Weights of a small mixture-of-experts language model, trained from scratch on English Wikipedia.
Size: vocabulary 28528, 44.7M parameters.
Training: a variant of SOAP for the experts, 286M tokens, 4365 steps.
Below are experts of layer 6 (counted from 0) of a mixture-of-experts language model. Rows are named router (the router's row for the expert), up (a neuron's input weights, with its number) and show model dimensions 40-79. Each number is 500 + 40 x the weight over its row's rms, rounded and kept within 0 to 999. Numbers have three digits each.
Before each expert's rows: a language model's description of what the expert responds to. This comes from a sample of Wikipedia text that the model never trained on.

# expert 15
It responds to: Arabic/Iranian names, geo tables. Name pieces like Al, El, Kh, Bh in Middle Eastern places and people, plus pipes and numbers in population and election tables.
router:539512515457442546447495533546516484484490595482478442514460498519450481507501522522583514544485399475541523527467527548
up0:478469474521523573468518489504537541488499525465461540481473542541485460551486484460511475595526490544549477536495486478
up1:480508554529437431494479487477499470390486538514547501410508502497466502550494417547471409512496420502474498465551535545
up2:524475469461483433470520508443477508458501586534475509487451522490452492497577468465506461523519415480559485527561529545
up3:494529541475483531448436486468505547474490534509544543550527532500522396584534529458555535527446440507544515505470549537
up4:489442501483539457477555572482454466549499561441482489481544543474542477423497497458612501464443505505493546514482485483
up5:541549479434458413410471496445545532468477519526514529494476515559537517462493522527560463492486435519497480558589483470
up6:445537521497521473503483542452433454503460450455409441549550508527498512537546585560571482498502405500555437464510474526
up7:487531509542514462449445476504590438413487496516478460477489504503435489593437522491505453483471449511488471490497533485
up8:585558462458506489497513490509475491558469485502504467531458495437477455414509578415519475532473526486533513569458497522
up9:501397519432565490502453514491530556380514477437471498554472459477524519496501546544539541474548526536507487439488498471
up10:422501583490479482443488485507466446530486463445449465537490535419508497557538482534490478476533548524452489494512531433
up11:422552502476535461476436521561428454462470442514445518439556429541465590507523530473531481521453551474520562486553544451
up12:529470538488513507513521447431487418465531565525472478518500525529463498502517556546551536547501485521493509531525493478
up13:534469381508479515462455541523485473516515534548491561561514515472480505556553515481515482448479509447524483536493476434
up14:514545573497486571440516511542534498504598492417477516501476453538444505560446562389580434452548512556536466502543585496
up15:539453527484487527487519521501527514473596494477548509469521477466502517571567498456469464538499436504459491459473527470
up16:497510574477511443452512513487459537535564513494487451528466500473501430553528483542587486512430482512547553435545525471
up17:490518461447470474524498492521465540495482532511450504462482502540449517478474433544475462514513498530522547483503514554
up18:539542489606514584495476490535529487522514463549469466536505495454601460555499534486546472491461454465502408588475501515
up19:483509495523482478439528553572471393450501519511496479599478499508505549531492491496439544519499430523487435454537478463
up20:499507445494486560547486544524553492502503417558523513433479494519485508558486399512577501466561487582559528511506493461
up21:496390475453466524500461446492468460521455454512504451477511437507554446542509462525484494591494466439508460538542548549
up22:533487510487545507484516478563529464429458591467541499487515442542476476499492413500468476499492502473517494504488468418
up23:500473483554549511516504464475444480489521480469468456526533500551533464500484550529435524525428482454481429498519519557
up24:442474481575466479458530523486450541505521477516482549480509523493492500490489568493465549501484497480433527512553466512
up25:524462533469484510483539497484538464518489519443442458549487509484477497518526497488537454533530470522448595499434574516
up26:552554493547532524555564450481519526479569520472496536418469523528523461481511513458507516532501502453504492537545470508
up27:521555564457396500453481451493523449394524526473501501469471532531519479552444500496581487545502484464484538486501489489
up28:517528439444401494416407512488495469493508491498507463449444457527496471484539548511533494475577513462502511516533506517
up29:551574511432515470487476495496527495463496469470512528477539434469461529468444580532625414433464415491518494498540482506
up30:506503531503460512555481526463559552466511514554433498519553505464514472451474469501512542517435500535535527519498563520
up31:472455570504489514489487498444533535541510504474470487512500497458573527476570516589486486575480483513429561449475498521
up32:484556505401523540463525550487528502496451521536511587515504411496529505569478491479433436525560494446489416397507515466
up33:503526430457469457400522463555523513471511458519486427569492401493478481493481505467540477548534492522529514492501519415
up34:522525535483480569505434398530514488577419553467475467545505499523438547538443529460612535526538496550478547560518470547
up35:500463485495541516447479449501551570477456563499485550567460543501542554471490508547591549559526405546545519534533506479
up36:489508509560497545547411539514536461492463543525519543393534511536504479525480527582504546458445408464529422484560518454
up37:461503478441472520559519622474538557425567519523494511581489434571437552448533479492471469474461481511495532484431520515
up38:481467518455495482543485498568484482551562521514561391498418540499487511413449485531468496561448420480494457576536533475
up39:452528500485503492485496495580514514496497499506487466464491519559493516532443508465523516488514481530444502578499460480
up40:586433514439513523488540488564519523580493520468447543526431481491505513528558564510580543468480518497462597507585479539
up41:538537520411542507528482467533455485510516524495548473543511463435496481581431460481527464473544437493484467497513549502
up42:538462538494486635516591602485554519442527550502470488562487496452523453537464530472477385493530468484470492571437491455
up43:493462464573477535446542567476500489511470543438465514487500500577462516446487627565460526458556400548494538508563520509
up44:523524501461484507530454450503524551467512521478484522456533527519515489535457545512479486533513555488551382487535490468
up45:532482512533551527503499514475588493554502567494498517446473481527479511471535458484520475472553532430523498526465443482
up46:495504510507534511536473542499489561494469526527464529518534537450528507518492528493526544515520442479460514520500469545
up47:482493560549506500478453504552515545479524533504479528533500494488480510481546502514457522518500480482530530519491532517
up48:563554465507502549402516582547549560482458515541538509504503462523411584535544507494572557470479468422510502493471564477
up49:449473516489521493489534506492461430517498506485474434486461458505430553418501507493573445527496452584458460531532525496
up50:492431482502539556471504525503471526498515495519484506501493459498542514560524557526548505504504544536558519474432486487
up51:482509525476453487477504522534478539469462580549509468534541525493436531487535485564459447499368431492540495510517548468
up52:456448577506467550425464530441466438416416464510499455532480536495526451523439475544558445538471508484535489518489505464
up53:533472549466467515567519517447495472427485554481495470561531512522442534532497476490481428551508366472469519496428521486
up54:537474478534442490464493536382579543505554536490484493500485494489467511525448559542561495538487447497461519515557468486
up55:486511507493523518476429496474555472505518462590545484499564554513506556518507526550514506518490525432552470523521543537
up56:561507468437524517548545489506499532493523557403466521491469506456495484526471439513482454435518498481515554481499571612
up57:504462483488550549450565524539462440433465584476508591526450512438477528453500547516563500438506504530475560510505524528
up58:458446480531487488393453587452486503510475522512512527543487498481625497436537548469515494572498499458463496497490499537
up59:539533540450488482485486517524509533479506515557439418512548519481543504508584537465455473503384408570587494516495448509
up60:454457475493504457504495599513471509462478513494473527472522501544443515503577460530515475512475403550514541481513432564
up61:522459464464532427473538488555514509522516531557521551460415472551455590497500623437567489417504487510469449507531475532
up62:522503478492434502505551519509419473451519542489533493518503460598536514522427513543442495533483489536534476549548483444
up63:497566507544459507506569538499477479466497529453441516537518541498506557537572513454430512525589523524527475507537546533
up64:484546550443459543482515576496504475461576518541539442572512482496545500579465512511497450537460515467499444453450463480
up65:550484486452458526494433501568506498443467562502541523569527556569475454508508477494470459505541482566520491492480476496
up66:492477549379527518524487540500448459525530543463487493431513533494507485479513523463481504529528494498460462521503443493
up67:516484507506458446550516508464534509500513640514469493507478539515531475413483522580466461514498478461472498502546484501
up68:511529413466458521481532455538547545535427548489521495502549526529493621438528510447614527574509522466493544552491488495
up69:488509464459498451535496517411506486504470478509520499570493531540549491485475504477628542498475445447469523507522560524
up70:551495519492543473486520560487508557474513509525440515428522499507440463503574530483544583518394508428491490526530510585
up71:533556537505479435516507509605508527516511564487507530413444477615439529519455487566482446420474490428520505496448474506
up72:551480504461568511473452498535484505530424540558472496457510455514480519496448469486503528440497467501513453571491517461
up73:516519502479525485433452545473467565509480523539459473479401529524497498489528546418556548504505512514519477558476536564
up74:504493494545549528508541460468524421494467507498470524497529457510539487491479506565500485489529500478504484450489486472
up75:513600442509527468502483505478548535539494565477512506472495492504477529432513449453477560502447460510515608378474541566
up76:488423542461457555565488473534482545481489525462535471497490489479551477565414551466498513572525525577547468507474550471
up77:546505444452493527510505556516550500444520542535532477557492439500472523514517513537514501426501485493554489536572495473
up78:459480502516443491471472543504510505445554582525497488542520540548472464487513524527505515491499496492517520543473578492
up79:506551559515484566480490521525557539476494517498496578514509410495503519596481469506499484496482412550554554466503542532
up80:469518447477478465399493443482455484481575461421504532490422532467487508486485482532439443569493483509513441579548477535
up81:474488526498482552458513569549477524453506543441416519547502424513464463476423511542557477547473484451477519530472547515
up82:534492475496524497484519491483439531414451526534426515463479536540465509582476589464510438383569450503535510489463490523
up83:590459502527486468430493565574506517479522553544504485550523549527481532511471521513535430468503494538466522582460493533
up84:495555546491455517480500432531537497497451492516468496530437491545479487451570504557491519545507515510499475461468480481
up85:547500562501401498509519567523499533469417503502533422478534566502544507453483496460561509557500471556501468555454504530
up86:563498437478516515456497489525531486438502479472505469534537495497460485591472545479546473467475509567526507556450491527
up87:535532585494483522538483477441569455501523575520556561556514480539489494492421511464536446575527437587474493426423435515
up88:536502487457500523512459503455532493518506564426486503515455495550519490516469477545508433617563544488515444558503415507
up89:559509484488423533520516532514510500471564526565471512500516509530478465458541448573475446511446572475499472465548455518
up90:457550580494469506468513475569505468441492535482510444511541417557487476476455507516542492489487535590484454404461505563
up91:505524473547521507435488493458534537520466431521468489459518602497549552505487545495513536518506487493516445485528571567
up92:564531501495489448410420466544488508471525580486503481541531541475430517407537543528454560526497513459456461478465547515
up93:561512497511392510441436547488471448466520453479511473558496585527473508441531547463436588554491516471515421509515484546
up94:409571509465506543476542567524556576466478524500501560515457440505593488525512507445560517516476475530479506537432478555
up95:565490504498502524514511529525548464462523582476489510488418476518510461527495490481524489568455508522485467497423530473
up96:473466517465502483508462469457480550463498525504449443553495526419498531483570542444496549528544510491528501478456504463
up97:461477494568480438506491426492475524503522592485454484554463490466505519472477489547425466491572490539510499461475410506
up98:523506504441510464580538536557503512520517498503559469483508533434413567521515467541529484554522468571509543570505515523
up99:548545521507473507552465479423538585578547523409465407454545437473521517502575539498489435495477538532546489526428503512
up100:454550491502448518473535520474531578430550435468473464569531531535508516483582427566551438479485493465518489498602503463
up101:508498556426448537552502522456555443456469568470487545513417532443554511533573441401475504461499487425560447537536536477
up102:480528504507458503487514527461528550462514557593494456498514454471488521520598501536532476461518438466453448587529494520
up103:511616414540489519453429508464474539554520472534479492523489451491466509512460512518557531505527394551498523485494539509
up104:532493503440627492494479499450471463495491503516475462521514442470516527514460460499539480515496536470506517595504544507
up105:482518574541529470452478565587533518495478529501422456468545500509490465430511509507558538552476463500555510468585447466
up106:514588508507527480512503569537573508461451538485544500516523432515526498542508491501473559457460483527429427475535510546
up107:520581596515494512531481500446519474530509494540502498476485505548468570502455489469509510505468472503519509484439463517
up108:577598508423463440518507489527501451501522532463490411541518487521502508505478511460497395521523467512557525528544527456
up109:520496520450524540505482551520501515484503543461468425544460432456446459551440498526506503497515464529505503535344582498
up110:463577432490500523530465490479537543466511534469523431506503493478476436501511544573497492499516405547459394543542541494
up111:491530479532519486520476495471527507432472493499490495492459482486441515487564509474563551452444428468520475491500533513
up112:550511512557448613502475485550545466542501549477568506477482473489509470544522529504553565634473541484482448463480468517
up113:524466477497343472405527479524515499535444532421511560539586531470453494469488530551486493565444489461483560476498495507
up114:585523539477460516538491510540528488423465545473513556518415460528514479521474571481513423467554471511618464486460482475
up115:550483442425567590471524602523493404520493517506436502444543544442477562542523539492508488444482499489490485532517509519
up116:544488520517531529435521466518466472459490508500502420518467435532479458544488541479495507512484444510504523539472477424
up117:515502475423472566515506536513523498533498571521418487517433565486515472545487580559524508342438524432556569472528513513
up118:522495502552463497482553549514441476514489520512454535569461512489440529436461451551500485497533518473488491526568458442
up119:457516464486469495436494506523488482460510573526506500542551450516459572479453537443510519552465557462462487508495574529
up120:518492497492544501458480493453466494622491535596459541422503550549500459531536494521550471473487436552444500510537501451
up121:474563444441506520431415542486484511549490503484521525428473540501542561466513496495472526548511533500533495511489534482
up122:471506461491443517499517477521522506536572498496472440509504449538490484501460543515541462476482431481521540462498534493
up123:559537499505570535502502464487531474499487527521509456485503518528483483497477478444490505491478577557500448532534504440
up124:545486539405499595587522518530460511503478477468518461482447447540541480515483441539506481517521511490459490437447557508
up125:491526480466448499384412465431513526506464472450478516490547542508503496454491483527516557517519545442492549494543522455
up126:512519502533505491512535539562603541510482506566512446441549510458530505463471448514535488471531469562499499525509551484
up127:575514472447410516495577503474511481508420526532515519509424510433495463534521511516524523512549544564508518479578507432
up128:508506535443534490516505559473509481541404575505481486485513526474477507507435566558505511467504492475513489537534506521
up129:470431535487487561499531530511503500518486547520456431580438516510456446508448512451505534552556506470556554451465497491
up130:482523544473531409440478559482495529422470601507504521506541538481474578474446537482464546506548481520488525473530531515
up131:554488481565523497476478542465485414512568489480426551525421525522531452489525515522460484486478483498524520532487436465
up132:524576553534570533445435518466548540509461529519475548541498479459455538492543476468522500559488545491494536521520532516
up133:591565519499489549487476533435554521530563493488494519534447494500546478491523522491522453482504459483534602493507522506
up134:469530598519545534477515503512448483464501532415497470502497570502510551499531449427469480481495476415504484501531483508
up135:536543507516495539532442486517470461541480543509482568468506567525513473535482519482479534494463538522550533526506540472
up136:573545566408483472457556536536516498472481468488531520495559512504554473538482491520501475432435448496479436516462475514
up137:470563511490452467487483544561510559496441589467502459455447472545555472447424552466526522444542566474543456552498531419
up138:519454522467500547556470485489499542496506534524501471467515504409508547514472480472440523578514410462483502524528501485
up139:449474518579509513508564477498441491538580514455488490568460431417509517456512560484522443570472487501527530493546542494
up140:461459487521414471482503495541520530533491541513585472536458586514521531516510442565506532525518546412516499496526529531
up141:521414405460421474499534509498464475477551517514445487496480607439472506514544444512485447552496518491559520557538496457
up142:438569477477449508516463538493501500511481507473491454490552571570470546480548566507586535484571440446499494477511522454
up143:592509494510444452504538526520495433492450569536443493474470444506498492493474483572506490561468512540512537533498435527
up144:459510460525526460530497534564459478497524540441430447492480514555448476508470524442521513504500522486518504569470511433
up145:509502506494536506482440480538488491508518553454464508484512515511452506472464494515561477538475454495443491478491495495
up146:531476577491480549433507444511490463496579511526491482458474409481491498550485549469480447462462435461488407533526453460
up147:525478457496493493482547491567468545560435485429488548445530525474500456510455519501497515514494532498489530552470453532
up148:501531501522490515482534581511518450558477513481447414462452467480453519472520542492536488425444572435538510478493548587
up149:392449479495447507445603513549516533553475482547483526467439528494525549496508507473512467558480521492499526538481488471
up150:546468573470516512452495479569499568466491544470421482555491465536531516523510551456570550485482474481530524427399582496
up151:497490474486449546471488485526470480522479515551572473487511504462458453492551478470493493502458515517537476569462581572
up152:580519470502533528488529525528527491566505504514520519551492504565466537426525446534538512461557595463571559580501520494
up153:534604515478516507449511499509537486547515552450543489511568488525507462457479540490482518527520571550480493521458483508
up154:497562532449496481503591537563461373549515534486461529452457498551559480540561502523487407494522494561488497455469541457
up155:471477562464549531478507478492540480552552477452451463484470498449476471552524538443499531564490490540407423537535529520
up156:582480425530469509467530530510455415493484537481499441478527522464460562481495538470472492518495475505517568473462491505
up157:485518432493450470579528480533482488482559477442549471469487480533530584542518431493510542502464496458492563488501464454
up158:470495556496497525515509524504520449512549477505568472523480592451436489492430471523555509453424432451488481559520543551
up159:547452462472500487474542525493463563477555515512445506573605496535516526532511547510520556545472471484498448570463437506
up160:486481448482473513455488515503504477478567539510478426526583470421510533526499494456478430542489526499561489437509528523
up161:443490473503517500488574475510557523454499490510381549482512555540499526495511518411515459528564476500511520472415474510
up162:510513540497526482481512493596498382448524468480532518442467518563434512543508537536493542539489504499482475525452472507
up163:495553485525464470462480515509534495484500496547496502454489530431561526423505457498572508444503434514456429521379492494
up164:506463446508389511454439562463523499399477523483475455461487583487493481426539490540506452570570464491455441530543511463
up165:492502627513483510534549515534576541459549513529550502519485477556597546540449615526466512584475450502445455528545477551
up166:488512511498478521586421525505582523530385457439503520529519562469469541520483478492527430565556460492428491457492467543
up167:492512477518573550479525423488472529510572480515527472541436524540489399439494485428535526497513469504455512474584517526
up168:513463544432429530506441531627510562528464514515484449523470461520451538480537503563538525527529534446531416503459424513
up169:519487448549499531496477479416571438417499484447508440463487523456435536513458513506530450484525486495541503488444444428
up170:454481432519429449438515518455532588453451529509486438463452437533517454481494544511502541477461473484536530467453569553
up171:460437495505463538463463492474535474518593554560448586490528499495394490473498507471533557540479488534455449514498484453
up172:555512577503462517544429521571555464497513518474561476459461440451500547531534505559593511567535501519482507458534509496
up173:590484541460496535524519486474475550557492487498497462397421476496480530564431550437475503499472463536511518567455519489
up174:553531509460457532507490503450519481522496533485495491498492510512536536514499502389499474523504457473531520521468533540
up175:538520505536486540500430554542491502503470528517551506500516464500483566456613509610538465522485477496561483541526460493
up176:502500443570454474454470509489526483537477585441476485470478473477555506496428506578505536532482472458545420445545429517
up177:438578521413543450477472469525530520566494575489430468466527507527496444480527502416500507470482501609535494537452443521
up178:475494500452466487491511595539513392527434453526494481484493441495523525507567555477537514537533486526530492561506464507
up179:566537503443569532503537496543515451517534509559451505505451483529518514552495501493565481512452491497466468545508521488
up180:482568559434453495516552543482542470463489561577521518507512495490552470449530498502529512552456453516538443517467411444
up181:536481492539502447549480457570545518514469498498501495525495483422472524523497537561537558514479471557553488532520403503
up182:478548542433500554483497546583486579484522517495537542517477514464421525478484529589475478551497470457563512521522555530
up183:498494534404543476486449543578553478475468600507472455437449493552452506455532560565568500521546476529516445447532488497
up184:496487473534437523478486543565463513494473514532526463523415438512483489473428549509490524537477501519528527492545528463
up185:501442435486485509533455506423493481571557549501452504471467553602484536521478469463485556523439482541459463478566513535
up186:490408528526552464422475560498492514505465553476545492553547468445441504524527538570513496535577471496537419462508508547
up187:475431571513463494559538569560453529525491501426453489543406526538465578520455485534530505559435498545541481487485484457
up188:476489468505456565487470461507526571458467489547432419580480522461499461549498459499483477596479520467566543557529501484
up189:543456532505453549533474482548467465507474526535503478493528512447512432474545478449538473518442425460534446448566547463
up190:454483575441492503454459513570462477530469543515471500389476600526503573577588422543465441458453520452590564582493500533
up191:522523580495506504485517498482474496510437590522459495518534453510486491460511595534581490536551449460532400600503508565
up192:428486563467484493494457520493438492492539550552446454443490519533488502558518532555510485533515503461530473520453481455
up193:564480499529504510465511530492527600458474577459431473449528502521521559496563457515495470594478498516488488484539433491
up194:573531439525546516540518495525439501492496515518517555499542540512529519562509497523535545418508429510519551502496470531
up195:506423473514475536469499542475583504567419561495441450479511512484525491509481506481528470544528470434492466418475562529
up196:534548514474470438441511541464374455484454577473462484561492490493570509572488562479521498494482499483532452459475497481
up197:505576457491485506436534474477501490483485571443580541514463440520540563419457550473522553451508465526514608456484454469
up198:471519494530425481471479464559533456486503520426523495465486533522500549571477461448494482539484528453481512542441424414
up199:513512515457491475492454547588507510487563474470447474476547514473473604390499501536505549585444529507461550478539527560
up200:485534413533457488523505484497457576467446549581458441544514452546489542515453501429440435481493433523522493528510486418
up201:440566562466502532493494443454510440510523491423525490491487548481555518533489592438522462573421387451480581486519481534
up202:479528458540485564497489566556557451504552525541603484525491482418504527451444520499565521464490479532499503525509571518
up203:482505501504479417413532558490498571467560510569474480499548554540504550464555462391443451525511409497486526468511580434
up204:495463490485481463487440503521519515411474576490477497565522498527499523531484556473483530518517445478579500461512523480
up205:497530514585515492481450535539492503535514465482514559513535501421507479535571512542571517457486518480523502488545547489
up206:442537520499500484376460499502471501490482491511449501451361463537555575530477518474493481558500526445433503538488467525
up207:431482471505550520405449509469483510496407541504517460520529492549535455394528456542471566502466531457525598595527503490
up208:531427438470480567553493576469469528534476567484474420481462488536498406505472569496547404448462449474478529430478465513
up209:477510555486456519495484591610505503485434565441470497527587494518488502524541499489583497521509529526502477543465466521
up210:530492496526505488560560503554481520480512521461551530503508547537481443495527475515538517441476497517541428534544463424
up211:489587546510450533408515518448510442517493552497487525525410471511519468472458518505566509497517449478454488560486542471
up212:508533513535433479440527466547563507486521485486489411431491560510511497475509498478529470566565588490479595482496559497
up213:538466475502520470475535520486558485483592528477541433457453573509491466482533572499575532482464522456464504472487480481
up214:461445532525546551517525514569611543534446510530504456457398455443485568604521507457491441486480465510526533559484446589
up215:514577531438501549494499491523531494540518518484484492519475491531493464586485454502465456472450430541459483460517498479
up216:497502575558489461459507476553429522481457546482407488514457621531528505546512503459552460568498535490492448567454523503
up217:393563469486504551510495516491580559474491523556486547498530420526469515550558533525542515511508455583455514484438460453
up218:635486522484551522478484470449524496507545608493486441476469486436516585519491458500524475519477442509566483522503481515
up219:487494493432456540472470548570586452520522506455470537476486417514517486521505517390554541470515491587496504499444524449
up220:520501480487457553453545479507500502542501558455558492493492508552438552471512533587520533485497534542460520469472541496
up221:496550605459472476468561457591470485414485540442497469523504473515474515498486543488482481559444442493569456505501485527
up222:404492478484475463443451516445489533471531526528537536482501491491522560498518527452539473537509450552530541488467459502
up223:537440521494514496466508443524598440467536537514473520541496553471432492487496514488484496491498515482554514518516465455
up224:501452430490437530527511502555489435502476549496539511523468522486442416496506478533491511554467476543580485485488513507
up225:420518486545433504485528519491557526487500463427520508472470570491489454435538549596547523538503471472464440458570507484
up226:440494454517534510532473526513498529539496506534516509513502431520465549482513459566520581558498520533500554518472572528
up227:402497440420485523489497517494538479493556500509495531479514496540544539468428489479587496516543510461543505433506535388
up228:501408451505546499475486509483516446585454552486455466501571469530480545494468516485486501476525441472539487509489460487
up229:481520475443498461445486529486491490431486501447496491534503534580515464570488571490525457543467460521530516602459496489
up230:540520524508499489484466473562558474486497527492512473485511477508421545502489523493458504574503510521486463511562464545
up231:481648512396534464550482499600426451473563529356535475514454486453507505459528519500522472512526499467524527534463450530
up232:535528589450492457477434492548491410423491478503485509484515504465539467459541558512541525504528485532566463500531478516
up233:522575543606524525548480509588476465499494559506506542517562518523500524491506469489483451502473496505483431534444392494
up234:448500497444500441602476471555476517509533522497568510456492510486442537500515509525530576530509522500529580554486460527
up235:546458439526563505512534513538476549471556551437462544510485499480546511483519496478500504490505467567449487493471521510
up236:517481514445449427556518552522446458464474474429412559548459496558471483432532491532504540520534475470523511533481485516
up237:435478464426469539522570554504487451525479527504546444420496530488518523483509537466555478586554522524546475501490476481
up238:536481418544524585442536510521526578518496503527507466476489441513399529570553529557495443502516454449471555500461474434
up239:513498436449439477516463486510548476488485555560542500456537504549487489496465530603522467578531496547496546503496554571
up240:433513440522563457543438550561436518515460460534504440494517486579503554468470494512580547554547488429528449543592517485
up241:544400541420533516579519500490443456505468497548486483487496455495438478579480518448483475410527453437520431504542481503
up242:536428455503475494576520457464507554498467516467471566446549505486533402540548500566459493477546569512515514507476503588
up243:494536505437489534479535451520533453504533529523486476498479473463460557553416456415497455472521434535527504508565560500
up244:490488421476466440487491445545505510488444550516495490516472528457456492528498544509556563563455484461480498453490499481
up245:480591488509518440560522532467482508569573483473527540508425534500460533495476563519526553513495485493541479466520472516
up246:547564500451454380474473503513554454547531540476500492459446484534538491462497516466524509503566442509550455517543551533
up247:525516554517508583496431478555526483449461538492475483592537530489525535538440571473586527543480461467454449578536458478
up248:439530495441469468505503496566541529454429543485498453489526516531505520459467409511547483467469461488474536452546494494
up249:464502433509435524563514483551547424491465494529533438528493486475420544411538523535453455482470469518581549543450482500
up250:434575492429500473503518496505506515445542523505483511447547486460418496541554562520529588487455447514535496469547492480
up251:510557554482442498498508484513484547455504536520523490587482444499478510556470481524495562487481419510493440457535517521
up252:539472474490491483462502528568542452494468546455468463482458571471521530526472514454513550510545553511523513521515552519
up253:495464473545492503461533539518514600529543474510441420489477497489473507508531477526486499564500505473521539508465558506
up254:541542518462436509490476554530512469509495544557494452552489507524543468540486540495525471538495440489485501524482523480
up255:561468489482557496486542474479529466509538487492496447494494521547474529484452471592497470504423509477438489598470527604